python train.py --n_layer=9 --d_model=192 --n_experts=48 --experts_per_token=3 --d_expert=144 --d_shared_expert=128 --activation="squared_relu" --moe_layers=[0, 1, 2, 3, 4, 5, 6, 7, 8] --router_score="softmax" --normalize_top_k=true --routed_scale=1.73 --balance_loss=0.0145 --balance_bias=false --n_groups=4 --groups_per_token=2 --init_std_router=0.0283 --lr_router=0.000624 --vocab_size=8192 --norm="rmsnorm" --norm_eps=1e-06 --tie_embeddings=true --optimizer="muon_hyperball" --lr=0.011 --beta1=0.95 --grad_clip=1.0 --batch_tokens=65536 --seq_len=1024 --train_tokens=496800000 --steps=7581 --dataset="wikipedia_en"
Below are experts of layer 6 (counted from 0) of a mixture-of-experts language model. Rows are named router (the router's row for the expert), up (a neuron's input weights, with its number) and show model dimensions 0-191. Each number is 128 + 32 x the weight over its row's rms, rounded and kept within 0 to 255. Numbers have three digits each.
After each expert's rows: a language model's description of what the expert responds to. This comes from a sample of Wikipedia text that the model never trained on.

# expert 12
router:128154170162076108117117150122122115092099192120133147108170137121142103116152087163163165104155123143096145115062103132145169073129142136140141096089053143202090135130136173052141100133083187077150106145112161123125118118102196172128121162124130100128145143134169193164131114084150163140143147159133084131114149114122132100136075121083105168166095064140156097204138153175110127121121133127104130126138111120112046104113029106169179114139124172129074173115092064144147173079119146082144150147123199131170111096106105181107185156107120099093126107147136096076131129107164119184
up0:150120174130160131134153124139148167138134141184136122130141195127163155123165111098134171102162139115138096066153161149110123080161090136137109126111188168152095106116135139178154093155158146065102160116068146128101058089125090158134179133087137147142102127154159139098073082119116153186089210138184158109204164120125132113122109137065127137073150092107152141144157114160057154134088125170112117160143150097097109141125070119166133196133120179127150081132176078123105157078111114121161178108167117082176137073107116103167094123167116080168166125138152173083182123146092061099
up1:117147194139128158088092131126140139187102140144109169185178122146120109166093135131151145157133148148111104170116128106115104142086149164169126042050140174140046177113081159107215098113157171154151093158146130120178086103146134111172102124151174122187150120111144125129092145170103150102132139153120101082075164137129159108121133098079112101145162161176174178081142121107151096112142166161160124103132149121148099157089158135089154104096168055105161142081136165118131114149128172100061111170154113142158103094140146072055135137170137136115126109090195139184095172160151184123
up2:147164138115155090136124048150136119131132118143128162155178157194125138138120118134150119123099098156149062110092125234085180126128106079094131102146065121104101113174059113156109068151165145122143113137119181107149151096098175095124132131082114132116178160096152086132106162107107131176117125126141086083110160149170122087105106055077149124151058135165145107096142148134102149120120132117127115107169139154141146134052155131150175164188087121141147122121127139112184086139103132153106091117130100106102164201150083182096190105095148158120051125155142068135172107135181166068
up3:133111124168064122134116134128152110147131142129147142107117148150155146081160154151130151157100062142146119083137095114164129132202112174127168129096111155102064181159141128140123142146140110121147135135084155110147134121179131114160145069145131127119126172166160120099178185123099122177108123152105119122147133167167108149137145092122154144175099126140116073141078150224136119167093116165045149169104164096135090150085108121120135066115047186142114134064084119161123163192097042077097160065090113175077174074118134151109118118163144142155174206135120136155166167102088126159
up4:181125155130110126127148117145120105161136127114172123109150150116201147189090106095069214117090081113167089085076084066143163153093138133143107098203099163080133130103155131139082116084134192203047115039116152109166099153126202084083110128193140125083157122114141152157129138154191072114129143202110094115098119157091140095116125091140120150129096108143109132146123127126149183143090086124147152088176097100137155167162145150141108160130101124111150136092121069131137150098153157128118104108090074060123159129083148141133149084098142134107180105094125114114126095149145106135
up5:168126100079120191145095149174149129132150146174123144136145101159189066146148108132147092119118072129179116062199131137085111140085150114097132085086105144147138105104157148089147088158080081112098144113138114174170145130104111130137078122162123065122122123077177093153119049150171097095189108114155098100089122162162121137088127124128132099105111118209118082080129110147149198071129116157130131104163154178143077068066085063187125159120056096080125153144141115126132095091123120087118167131159137127138082059112106097140172143132101098149139149148103122136078159108109112154
up6:061112164140098059082087127123144087133111154108133173139114140155144110150107120108120147039104099109098133171044141121108091087168110188061147144122086179142125120143104111134105083085114147086107173046113119143127103077113086045119148117097085154110127148162115149142152130139078167082153220127142176087127113143125127125140182108171110163115169104103168087112114075149106142085138120102119104098108124133126184114113156120066142122100150175090137174146131078137138168127104173127160136136123131136190155162135168070085131124170095099175160115169114157087164178116088120112
up7:137147101117086088094124107112115097123144175121094142110199136112159108133146168163150136129153087089137138106116121085137143107161040120084191091188130176137180187123110166141125111123122110076189138052123128103119131147085148134104151101125075105134111139108158145060113159150151094185124131129117081131154145122110146139188144151082132141114124065102132124117115161089079098125036114050072095161161125114141134099147103129123184081128121163181114151126105119159151113121163077176137132108156076125123167124172179124070209114099174173165155156128099087144116057101153104145
up8:181136149161108104164102167077182114100166146170077136130148170164123153112162184129107114179175150087122154110109064164144135116092089190123135158121117193091087109112167128147117090076101132170125162155107137159129121076091117106161107151070129116154153132102212096104189105168093109140075100187121130063113083113163105148112145082132147110153145124118128100155087145203150153124123107140151151127098111163101129146078138090189147126174099180149155110166150155154158152127109116093146102118143120104125107112047051136146145086069055099084132108099123176114093121163133175124
up9:177152132114105123158068121115103089117160133092149095106146142118132089182138165136165121183161100128077080090101133079071113150147104063164123100126121125114156147077117099082177071132099134149160165107120111152134133167128164127185135099137158138118085160125113118080093109161122117191129138112130108136134130129165121113119115142131154160136136111168142108203123122186157078144158109207132095132139154057117068114058097050154200096158060144145100070151106087081095129120110091073100141071154116138133183089128118135147139161135102087126063182191120099168158126145120150085
What it handles: Word-initial prefixes. Opening pieces of words after articles or verbs, mostly prefixes like re, inter, trans, pre, dis, e.g. rebounds, reaching.

# expert 3
router:072104134159131118136093074087108082138200102130101131101039133142141137095124100182139147170118149106131112157174143096132112166129109159125098131151173140108139086088162062195110070106178137109099107105181157111116128102127118095101161137100110152094140124198109104173101125156098165138150129049138146110150091069172136081090141174177113133052142067136079117129123132115160161117148189092071131072117123115115133124121122155126075091181090083084150130087059173113137097172160148161125075153167138068104120115096166132123127136177119072107181158123165100132120134112129129153
up3:113114180112181123116150118100115118152125102181108165149139157190165120091115130140108084130168156088150108153125156158188156158106091133161152108086112129115129117194137147159110139116132139135098087150133107105121084141073141122082077175152193113166105098120145093089206066179158097079093146115100152169123182142134118137111086123093125088118145103150064094135084131143159138200161178135118155151134187135156091141180077115088144148155104150107102063124170149131124212159144131153141144098172159063131165127161168186112152094138143150101141113114168097206178132198147159098
up4:168086120166120147088079127122176076162159052125115124107185143135104176111152113130135124140186119151109084102155187120121119164150083067115165090167114157154157135151103107087148140143075144145148134115079105152050140087127153135151138143142151140105110169167179169134137091112078128117179139069080107138142122099116147123139072075135072128144144144142158185168106109167163155093136126093097158051154139099188162147155085114141134146146120177136164134075097098152133104157105119090027119157153102108154156118192114128117195099088104137102160145101105069131186135116120181090
up5:089138160095076077151079114121106047092057080170129114122129098110176145173065135158144108122136168171148139129159127103129168116149080159129137105145149156178160154119176165176136106082125145107137114102151140175100133137168144133123166145173181194118131171066118117121154116158152190089120148117093069110083117134157130161118131184156128163082149121116163140079126111155171132186188142123087135183138134127147081231116140123115103122124170171125124186117194133096128136136103089127157123141115125199099106189060125120135065140107110130131102108117167142152134103178115066140
up6:191105127115166049159058183144099144116192159103133162095153138134096095103187129115145174120097071145153129197155156163116142195056110112119136151142112120180095139109121117146172143077137150098095146092142119153094088177166140154072104145076077112064086120100156176133152166097089141152099133088150103141141189103158100170118141140121067142144123079139188097134086141120125130116153120134106090122136136107180144156124141172105133129139135139148112068142216119072145090124147073183109142148118111162118157145101096150121148104127188065088130129160097115095143127188146159087
up7:145171128140154157127129122136115159190167088125080155126105151095142092112124127109104140180158120110135126119160158135084114122093089154090083115158133137157109123108124082142098116077151079134143124083141185132099133137164100048129136114092129171079155141144098137124112057068130099081087059081152141127125140165128152141107118135098168126072080099083072128129091128117157128166130142128111111117126104154112104151152069209194076080137082121167134151118157117067118196097131105157087147146182142140127159102106097082203132132128116123104158110109166095135193045069211107169
up8:094191158139088178129113091098120103065127109127138184164077095152100102090210092078204154152112114152163082103152113125125108153160088099119103156151113151156087150130127067107117088129135156117185141070130100161125144090191140178167112121155157128098109138124136105069084138153112129130154136127197137132131130107143170081113162116083136120143115102189085125121091112145162197146090084108136108143095151104118091153099139128186156094158087152099122119115110076156180115085184194144059129115079134116130119116080188128103107097140141090144094128127086149159213144140168141176
up9:137126156111140059215078163134103146175162085145114087131138121160126102106159151107177110109167167165124072093140134114100113114147146131142112179136139111073148099113170159123211047125070084119060206086087102159117117111140154156138176075149129099137114115143179153158141107151140120094137156116126121103155151139090106094100164143148134118056143130137141092120146073139190133156101127169186079131040147166092136127110122183108125092143136171129127144134106122147165068114130166165139143167105163084163115184091146133178142133096181085172124131105160122156163123098118139198
up10:148159111088112162130115108099102133105181122107144158147092094130139148142045112118153148140114103143152134119134141135132101073143132081207089060156169199154140160160181118153131125157184138116140114166133074068127100169124143214096178120172145142157080069133179091129125147100103126147188068119162121096119146124130127146142122144120111138133077118126165181129115193128128108157196196095111157138109117124155103116120084085208107076053102150111150127111137129210126098130121080077076108122141129064138109125097140157142098089154149122060108158130136147128149074115081122133
up11:133178178114079098172145107187158124106121128129167124147087130147158201158074144138114175182139117115147150122155138117146175096125171131178089126107130112134146139133119125143114145088166134133140154093162097121034115116089107133142159114170149110116133159093078121135134169159083113102168085049076143144167139096129172129116158138165114146091093105145097074093061078164116170178098197130163141176098139144133213174042093135106096156180084123149100182177142155176116092179078149104148121131104115128147138129130177136103145157125126056135146136093122173168142112162112159140
up12:096123117150143129127140093102126075162165125168175131119122147129113097133079119084124125140158138147129088133107111123142088158140124094157046143104088119117106107187187122111077060143099130144165138098174173170138106140153171099130131157140096103121169126095128145163080091118170106088092095092157144202222141154128125163099172135090121114046125138138132136159167174095096148196136136171140071149141189140166163182123157134196125098133114094166150106144183134129052118151149087222108120134115091136127115073156147157116125110176143088104143151149090094129153078199151133139
What it handles: Western personal-name pieces. Pieces of European and English personal names, mostly given names and surname middles, in cast lists and result tables, like John, Conn-el-ly, Er-ics-son.

# expert 46
router:104160163159126147142121172128113153127156145134087147080118204119135166105107165104161182086136173092125117185096118125168157186164114144167123094169087115136104071073112129183132128122123149134110137161098142064091175102125162153117160119092102057140108109174141123160109122103158118078113067083203148193129149129138123116089176064075142130090117098099140114081142117130152122158097114161206137084094194112097163152084162113095149160058107140160084096082121101138139120167169192137148112156137163103118170126133169150126088163191167118106115133157111139089151165096103102086
up10:089137127134047126141137146177119140086124080129103152079125134136154141197109158180134101172170115101210117132120131101126123130118084177103121093110152163139121119122094090087158097102136162139092143080115124136143140151158098118107133154098121135166101144095127132080127106161137134120131138141125127148135141065139169166137081106118095057108124151161149199125202109121147097127105117160138208119104127148168148117114126068151172135095122132137049131134045124061141071128115177092110122176102087193170113123161096185139118158202122170094144159138113170133154121096245113131
up11:093121135146123135141078123145142068151175152142140166100096180133129181093096122107111127099080129096100167156105086136076116109146132122105127166127127156163148135119084101122082126118174122128112118113179087123079119101124142086149062102094097115125155194104130078113211148126119103125134155132187070176116171075143157106176158138118135118104160112141215149177174127134147062120063096115133142089124171120162138158124108106148158118153160134150128115164130121142122120191135110173184186098165065125142188203135126128140136187182133162173147183084068068104158133153094170102
up12:149135159096134210095105090126147132132122173100142150153119148067149125074155102124145094169075130071102057136107136111128143184103111161127135107135140146099122060130105131115164158067132131112114137132118111103143073152133105101136073173100134116102071140177149147134037097136097129149143064078143076123108136108143098124153122113116153144124125112150193138126105115143160157187159154116148105144089142158115137133092136081117112109115107167154145019141085082086127119086146216148112193191192136184165118109203146126097115139123131137135173117164152104121052148120164174131
up13:095181074107101154167058111080099164168116117152087163154166111160134118123069148157125175149151129060123167156113141076062185105119141142148095115140147142119105112111089102071173096154118153163125132085079190132116126132096068152186148112091029106164079128159094140094110130136156124097099143143139145138108130085162158124092187123144134064084098143141078111150112131154156124086168162157147178133078177085136122164096103072139157103125144121159112097127139157187133167135167124115051109143183140178171144080130095161154142099091140121133123164100147137134171073175139116133
up14:069156158173154094137138073162156124105124129137090130136181195118125117100108149099144112113129158126109061111127104135121135150153131173214076155129122114124100077092160124145105060130101124195108117138145121114100110202194158093096176110182102157144118073190181132126075094089132140175144082101153103155150101124094181155151097133161130132121133162106180083058136154102109104113116125156183158124077108089143174162130187115191137108125108143141108100053191159124075111100149141112106130179131088140142150169088092111124068116148133121163155130167122143145123104085185151094
up15:156145121199154127137106103110118143144128142143092205171133103099146065132164111109164085136128147045109110148136095170126103159144121162112098119180043182117129113097090122173147095142117099090144146107114088119162161153103182102099127069169141118093060155080173117137095123095138093172136077108165164124143148156135148107125111171133097098151164136090184160100114153124077118138200119121164118085101115082166137158099198076174146126092151129145128162179102158072095171184189102134126168097135154085156123130120163127149132102203078145115116116112113108084147102054118133114
up16:152126087157135117204134142134122157162153110156122156118089117123150131076091136086108095127142176172137120079177162139152153142155127112116089085167069136117151145115065075147109134170139150114153128114121187114111160111158141141122207067165112164135099110171127143149128105121122105152140073148154116154143169101132131207087099130107142128091118099108107169128117096149130124080076176121108142136165121128161196136121147088130124117116148161157082070013112105146084148161202171153100143079163103086098142177109145124100120095108103091173180129132091073154237125112082121111
up17:104153099173075095153140178137156153131099112075172165153177087138165073112186174111138137116127126152086122121142174160166144134132089193130106090175114142126090102110126078109155135104185086175196137080137191116093165138097136122106058140159170142134117120106129110132088133102169134126130156113210171152138109145133107052097119113136161113132082122138123142139125096104120101136123095166196129106136144104126150152176094121139108097148108125162150107099064144109118126115162129171166180092171174170172214106141080154149139161217143098106077121141145106095152138114092171054
up18:147129116140154151117155125136125190102138107103144090184137145080144185114152163106113134170112145104077117117198161096176163077089098116153183112094107171144137074136091094143147141154155172096091154118126154119124099076201142174114133127115101126167194135150091129132124111076142075158119122124195140126080136146206137208084125135150115130105178076104184074106102052115086106129124096175165116100122151136153146172150178123146118125121136153170119074092021157140174183123180124106146110155114130169107139111151104109117135122135159159162135163103135104132202074137135117108
up19:084156167127104055135118083156119160160130178166100105147127126160144151121141179103127115153124133168054127102133189112108058116098138100111119069151148113138085125100128126137102152130130131123110154115117144157164141146167076158140096117097090129116126067159177183095085156159150182057114134116233185135080126128182123138084149106098111159101073183124149118195129113131130148116117115085141131151172130149141137168132125153147058162092113113179085061148149165119155117163099098137135062170171098149122121167137070139088142127090157134188108174082122075168154127135103184149
What it handles: Mid-word fragments. Short word pieces inside rare or foreign words and names, especially v or V, such as val-v-ular, Jed-del-oh, Scr-ut-on.

# expert 27
router:147086134107132138121123138131090074146133066118104172139151178137132129122151121130171114153145146092111111157108135109180202117131148124134123123111141125120162135089089063134155081166166172084099220135168095107149170111143123162119157110144098146097142147185157156071094138153121145088164103142137154169163140087164120102118180138171086107141064114099105171141102120091149203140100074082140142083167063101124130158106195154109069088143098175170204185172112202120155149162164167143127063166103084140135115157150133157170170173184127114127110144114153108097131157125116132089
up3:205196123163181173146128164111171132100134109145099108149176126150114145156157058148117113112152107097105126139116157132115150118136162134143104073173097154148131149120158149129127152082115166125012166158149131154160113122157133157145095159148090136103104163154180164121150103103112144064158113094156147141129131115102159141127112140199141088109101107163172120138102125131129116110030129108083177124152129213118155094111102112123083131103146115150130151130165158116152092082167097144086182137119106137193086057086151176107072249146136116150129127150108174126144125155159161159
up4:153131096136153106130208137088119082127162084131138164136157119138142062137137160168190096134091140134131102125131174118120139116098134101181116189080130154092167107156133127151153095097144083096127182086132098096150119109166095099100089184146150135135119121144196148140082086140083110127141120108162120105139146094209157122112145121166184142089089139162183177134157111100158093158064098152129130105139133141111092111081100101090102136173129185202091106188111060150157098185065100159140118097049156155111198153100093121153094149139167159167094145069121149109147126140116163147
up5:114151125101173111140080119068078134109098073104137092149098111147174148085125136104133120142121123070121130113140163150155135113108163134195140110094133138143140091132141086116119091168137192116089197121087097146136105146108135092163109164155088129178124131138117130066137094186127107140132057071212160087099145071134134089122148101089115082123112113067152186147168084099161132165124142064151101143156125120176173163136101078163154160123093157089170131086128135146121149176130136139176146140162115160116111116143147164127154120082169120086184063085191135135212130135056098081
up6:103078132086116138159127138178116089076148140066109110142119159135126158081178114154161091106116149079143101101142150081113166113167142163126116071081132131126137117181111164134097102117111145143147124111114084110175116119151184140150188140165102117123125097121124109130118146061122118102134060143158079101099114099143174127188172128152084080075093099133092189137069141091192191199112167162152139143117116166103095174124131136155183154171103101225134147166130170083102145111131120133135165056085124182115218170137125135158112137126183123114147141110161161133161111101169094144
up7:119136134171196178152109111105169155158192106149172133068080139076165138133102106128104141174132084054158139173138142168058132205093124098166168075108146142089151175129156153164110123111163106117127105109176095135119138092086129168176158135167127110069068105100084133151137126094160123137117145176136135109137171111137178124062131114160115134085118095128150137116104092172121151137115117090103100117165127131118127109113172150158107136203116135103138100125135169123022152172141109137119128148175127119119085088178153098160111204158074134067170094131103172123128115098073094170
up8:136132130096126145148115147139137086090096128107122106153127145111179120125147116102079150065105173119104174163112066084137138123144097126104153135166114130072166135125100109125120099119162126189148103163152191098147120094132091155177134167106171185137133145131085123095120164154129125131084159136158112182178097101081082154114188122185117124162090150126148074103102083183098079123116117101061133135213129154101163183128097179120140146167155174186119133100139107172114165135169067115115217125118127119089108140142082111151161142129202071079118135078117127081174211153102112147
up9:122112194150097083142122153129148103108170034131122142198144197139157102096093152125182104182109149186103107106100122078110098142162119144101169132118150163154121154155143072095121066116125121151103115111080071139148153149143135118155130142084140119088206146172162147118119153132171116114091118134152132088108130110071177157088144071110107106113111124158123088174122090036155121114077066072125089114111102080066056092152160152098135098126143124143152137162129147146164104131041145066090136133148177133136145158154125098134110141115147076080123108125166139140071137186131122127
up10:100139164133160093100147119128143147101157097097109160115120126109151091077194129163171083112159117141157078094150091131105122102114139128118165114122176119135180132121088161172075093106080146196153164069167116145157136119114123182108128133151085185102141107084090150085102106137096142113100146162090159131110171145164129025093095204097142144224130136104129153067135123110071164132135156130117118115101118102184103092128077181139080122102171165170142163169136112164126157123112074134112104109044082158132146168149135148119152121094120108175131118076153110160124115161165141045
up11:170158175087095141113106123148077153087153109153147090136101123092093132092176171109134126138129140118123127127073083150122094097119079153086122038119117155117132111133091111124108102122170121117136110096156112117142164130157084158095101096151114110111178169118196091123070127129108172058119108157145147129127123145187128100074080102131136115179091103135072130168136135083135211154080131062082080131155090146131104226133114137091122084154146153181100204089120104152083097099146100095087098111127152125118175119100100143103170115179141156081099164065096103079139096109117163080
up12:104090148130080111099126047131137106166178146178100123115089109113111117129080142128146146134111109087165082181150245073090142112114082077200064145115115126174124085153098118164178122139138123138172126087142133132182142103143157104071151137151175102104097135092163105124108132165119124134086108150117104070181169084128183186125081110181114150105133063145079121132119118139131166124128191102127099066150095145113137149165156158169126115138135138137200109130094159136077153148138149157070167124123089104117129125150206129152153112133147148146070119130093163154153118156102196133
What it handles: Non-European name pieces. Inner pieces of South Asian, Southeast Asian, Arabic and Japanese names, like Kusum-aw-ardani, Dhali-w-al, Raj, Abd, Kent-aro.

# expert 37
router:110100073149136159100174078100125152145132143133136174114108093123133109125151161168115144143179193127133086079179102099142074200149157109124137128154165126118171095100108158157129121146171126144136102150085146179121033132118035147121156139164166161146114108174109157177187128112157106104152135085077211073192129138131133169137130095133127120087173133138068150112124121090070196097138123107162155089082153047162123145109177080123173148181101102123159098138160118147100155162121123159131150131134136085071139097133089164153140135124140144117133123061124150130091147100195107157
up2:126170088144157128126121107127097133113167137156119126057093134107135120141120166117054100144140091105105123081163120108136116091155124168197123157111116172149159166093180144163171084143166134161127073085118111128102139138079115132134153099054125150087074097120151124151103091199101087167169107114102185133061138232117148105067135111160138125101134136120120166121106136104129108126181086122147139103061139122140193155143126106157079143141112142082125114098117106098084097165076174171143135134088093061101162159150154101106140082121148185105121058141180118134127079159145197174
up3:135141063156125120094099180054160137192159163064084130106079161097185074100119111097092155139107163084142125111164110101106088138183118094139134095155155159109144123168172089127173137093133105133085163177142125122088162168143096186196169169148098086152098098080116145121165141105199131123132125091118120131121130109170181113117083096116168097114177142143165170137115129050073129155092146155121119146101185118107079170151131172114173119157119123122206099145139105143129109123106152118162189150155126142148057140090089070115077145164167128148117124119121181137105097096098129162
up4:086116117129209172128169168162089105074188171170137117090124130078185138149155163085163150127068130112154129087125196087121162145161147070163141109129202198144141121114106167151129119149123115183180101081154160119119106151168130120211143143123146157186143100125149201086140113123157103118114124141087128104150121156121096117115138110098092138140101134171158179113135133118094116076102115086114211098157142083166075141077084109141161155120073125161055064147120136152108126133150117156119144110170147128079199140117126151158151091138151114109113112080095135157112120173180132109
up5:098164076105172170116135105128139108099111187122107129101075142125126105110137148130132164157137070140071123147147183151112130068102206130194226188128144161117091085081164093134098159102154122137131177158166146111134112166133107175166146086176111107099072150110177108198215145095111120149168177066155177136164105135145091138172056141096085149131122128147133164116092089181103164157130092079158157134110125180138128106101157099154102114069130125104136122164161108097120144138110117149092111143130141130139121119140105113158103148150153083119130079067217130167129151110131124154
up6:129195131084100111136100111168176138142168109120103133182173124090162145134133104125162114110134100149095180140114150137152112147144116136146070121102128127157116114049122136151180155107212125141134130138151076108103119126101116155131113151112112145120128091104123109111118100135087076038092120104123148107176110149132163125101125147116096079174093110113091097165109127106107145137205236097092108151079174155179105152115098094126095117226163142122148077150146077107139171102147143138131136094160179162147170195133161137147140143144135219082136124097191137166152123193182158128
up7:100117115146150130123194164103113131121162161185189159083089108096220142167114108172121109098142087119129159068176126117123110152106096147100139118117178163143101095179123087122160101133123172167083184154098156150118112135120096094125146128142239128083101101094128144119182089131163146139136206138139101114189143151091106158137062132140090134124135140137145206098130163163094184082128127106112173121158139147084138200046165142114142153153100117153119158130119115070131106170172157172100128079131067125130110074120123115125125099104125088152119100138196096129135145105084129095
up8:069138161115080119127092068107089151176124127100171173118107128183101161130154157113120069113067166132139134097135118151166087124113138117150172182134128100058132077118145103176133095103075150147146161087140116175126108079135104099102132176111123141091154046157139144082146143124105114099132146117091072086143140166123078144103116175115143122128179197183125079141171122125099133142093133142107146109112134140131099159129174140132093108126126103181117157085134144184149071117087053143105146114229120129107139163143108178160143089171116083137104148064119139101100088134090228116
up9:123147131137093135112106152091151120099149169099108087126089096161138106133092155142144116163150181129171126131173099070177151196072193098150166138116140169144127181075083149126130086135122165147144120083140127146152124113159099112119109117152145131089115099134139129084124171097122132112110156139127149105111109125093163174112103192099106088102118133102019127172162148125100141093142143136193159118126096081067083092170157131137188114143112190102133112093167107195145107182110038079107151140123093186159144069153060142114180138120145112100117176145135123178131054108166149089
up10:137139203102141148138178118119128202140178171119102185146087168154132082149122177172149123122134154070114100120132082123163116157080127106149136081164134198161220131141113128156141151134112121106118145130126116173165138079125145133128120086165143127174118153140099131123180079146184070140169155115115107174035160096119127114123190169144176181181126150127134170126118112087077125208170115146107129117114118181112095184107127061113094142176130066146111129138102098105110155144118111213087136083138127099110088136139135121074098130151097142167115113115147173149113173165139167157
up11:114084104150151106143132142182143069150113117105089136150077172177123079146160173165087096151135181087124099101128107149139108091148110146156125114098109163081155102192122075153149151149109125179153098145094193111073129144113102153096146137115160119109135182084095084185129101117169090063123183192165113135152182179124098097151103119131131150147133151075089166114091132173085113085188065112127119164100147136138184189186083143129182076158116120095147168162104089120113167131179129089084181123162116124153075090083167111093113094117117145125122163140125121146089148154119183154
What it handles: Commas after phrases. Commas ending a noun phrase before an appositive or a which, but or and clause, such as Kaggle, Darlene, Harding.

# expert 19
router:107141086125134128128150145118087137155091094121123104145105143130131110160102128106113150090111160177133069133178155119135138184125081101098114121110167135118136061148104145093203073141172136103122184086130146154061136106148114123061078162098093124147085154135147121127080180129119145084142066157119131191102107180062110144182108139161147101053132064150101150136121115171126125144113104129174123103087071143103161108127172092167131125055135127149169068080144162149137023183108133121099138147145136101126074175081193160119142145086148105126134130072124125099122091107180102151
up4:113096142077138109119135075107077160127131122161115167160137098132178112128163125092126131133119163100118146182136097108091119107127132108093127138110095141135116051154154158183196068101127139157146209127118114162107140161086111160131071149155089130124122090131140156077146200126113112136146166113176176160116188153133168075108077154127173023180065122117160141127097109145115169155148102144089150117144108133138096137120165135133078178112147082150061115068098135090130116127083151080105170177137124109112116095147121083064131122090098184100165140099151199175093105080158097115
up5:127099099132157152166106157091163163140140060170140134135118116148133115168110086074113083180139121109107068168117136117125177130131110144110207069120141118114097073140112091137162097152128117103126150116091150185143184142114155064119093163164150181139146093078192099151126112161091222118088143141098105138125092116144139124203137161179196120123139126113137167151162131136136119144117131115133181114188127161113169172074109114153136168059113146114163109082145118168055170145136094069134162119138157132140121145131061162114117105166128156124147160085145186065156054141080115116
up6:136111177124110143215106091124130108125135110104101159187130132149186147126095121104161155082141117142105123098153117127092152144127162133116162122130140109120139117117099107118121058041101125080128175089119135101146149108092128127100145112106123107103133159091138158109172123109156093102099130155114050103123122132110167178165091117114093141141082132184139090145122079110123125107087164122165157124109108170104157168109168126152143127103056069144160094146172088156101113190072199085102169100101109118113107142078089050173184086167106078120135035175107155130207115200122122140
up7:135146117070067112166144154186121130122153108058183153117127176121172080144129071170113107148094086131173125087110136139139141053136163135186174164155111155140131132172136139107126160139140099166129062130145122111107083116164155155124140136089097100097083127066105188076167122064119079113113121162179158160085105148058161158171138157102143135100094093141136105118161147100170184160116127129159157112142109156158144131100139137102120131124139131135154066203163149159146093131114142164142136182189097110116101164105161042169095139096164142103162095113180083101097160155188132163
up8:144163153112177136079147120117096173145089172127151047086055158091173115108126107124156106068111162160222095177144142094166090104166117117166086128090179164115124088152137126085171134167126124162131154136116128072117108124140133170137093103052133145098134086131112149138087127170127179139131109103187185143099145122101113168133132150164151108163079084178095133078118164106113178139155112162113114134066118082101096112112082130127130089188121149172154154106104105101104113123106131140176124164140068074098108131077119099138137132152130186147144191123166102096140083153204141176
up9:106102138130156117137101145093154153136101159071123107123135113163084116143160145091131120131148088149107129092187129117133094149130125193100120124066111164086106107165165121090144132158155128145077117090111190051125077127117111145111113160132095106175123095189107110075102139171133077139133139151176088127159122142114169149163119103144159066173169090168082140116133147141096086187201154054167163185085121126153181118165150114168118112104182120123131134072163060126136127091086153141075133112140125131129175107180140128136112093178093138033147121126177178123094045165128128104
up10:133144099110166157148177144147153156081072105123094104120143123158198123139153178097203138123150118125178136126167134131164172118094087109119113059078130166153124122133039122128160121174109134089104131092115156093139124078104128101130123152135111152106195063158186133090131132125130146223140093111150124151122160110121094125136112096135141140116130093138127118045183054118033113145111150147129100103129051165181106106154156151150149144155143154120123141139144087130115093105110135094084138180116164162156136128063085090151164142140086069152185149155107119175187137134065127126
up11:150074120138163113134126119177066118131138187140121138134126112131134151112167068065103106140172090116145152169168122095056137120136065144131108126097130166131186170130140063117116096137081083153190110134146131134163122101128156097143125120195093180117166160111159144120172115158137133095148130169122119108128131144138123181105095120174133090134116104100059117117122111153140130095182122193218155098120093145110176071112182152127137088100131119101123097098178155085156102091112157112157209130146142188124136100174099149057099176123166079155146105100202134143163098089139196100
up12:128133164174105086195160211146117104162108118104126196158148130127148092117071123127100176154116106083135046086147169139129125147078131129087127169142117208113123159087094142148171168106102155105144123144123149154166074114145095082110150100058137067157112073109098183101109219118091127146112154091130146104093192144126158122139132108179174135086106132137141112149081152099141137116128124124154090085128143101173171150139140105196077139119194145142167107097115121146123138188151125130162133112151116106161135158147083144140113137106126145133185093125093174124036096105079084164
up13:188134121136089179119111087203088108069076100053183170129114118124168130137202041097167067145112132098132102168127081120091097114189102116151138118083107119186112073105158159128127076147184168132136134171118090111128155127108093147138154160112106125126157150134125133049133167117129152090150134114108113098169150137101122103131126151173165096179109144124065122137021103143085158104100136155124147161167113163109097136109145133145092119109169079162144142152105100139051071145119103103114162131185112129126128129155124101101118100097120114143124070086098137119146164139151046135
What it handles: Place and nationality words. Country, region and nationality words or their endings, like Fin-land, Ital-ian, Pakist-an, plus County, York, Canada and Soviet.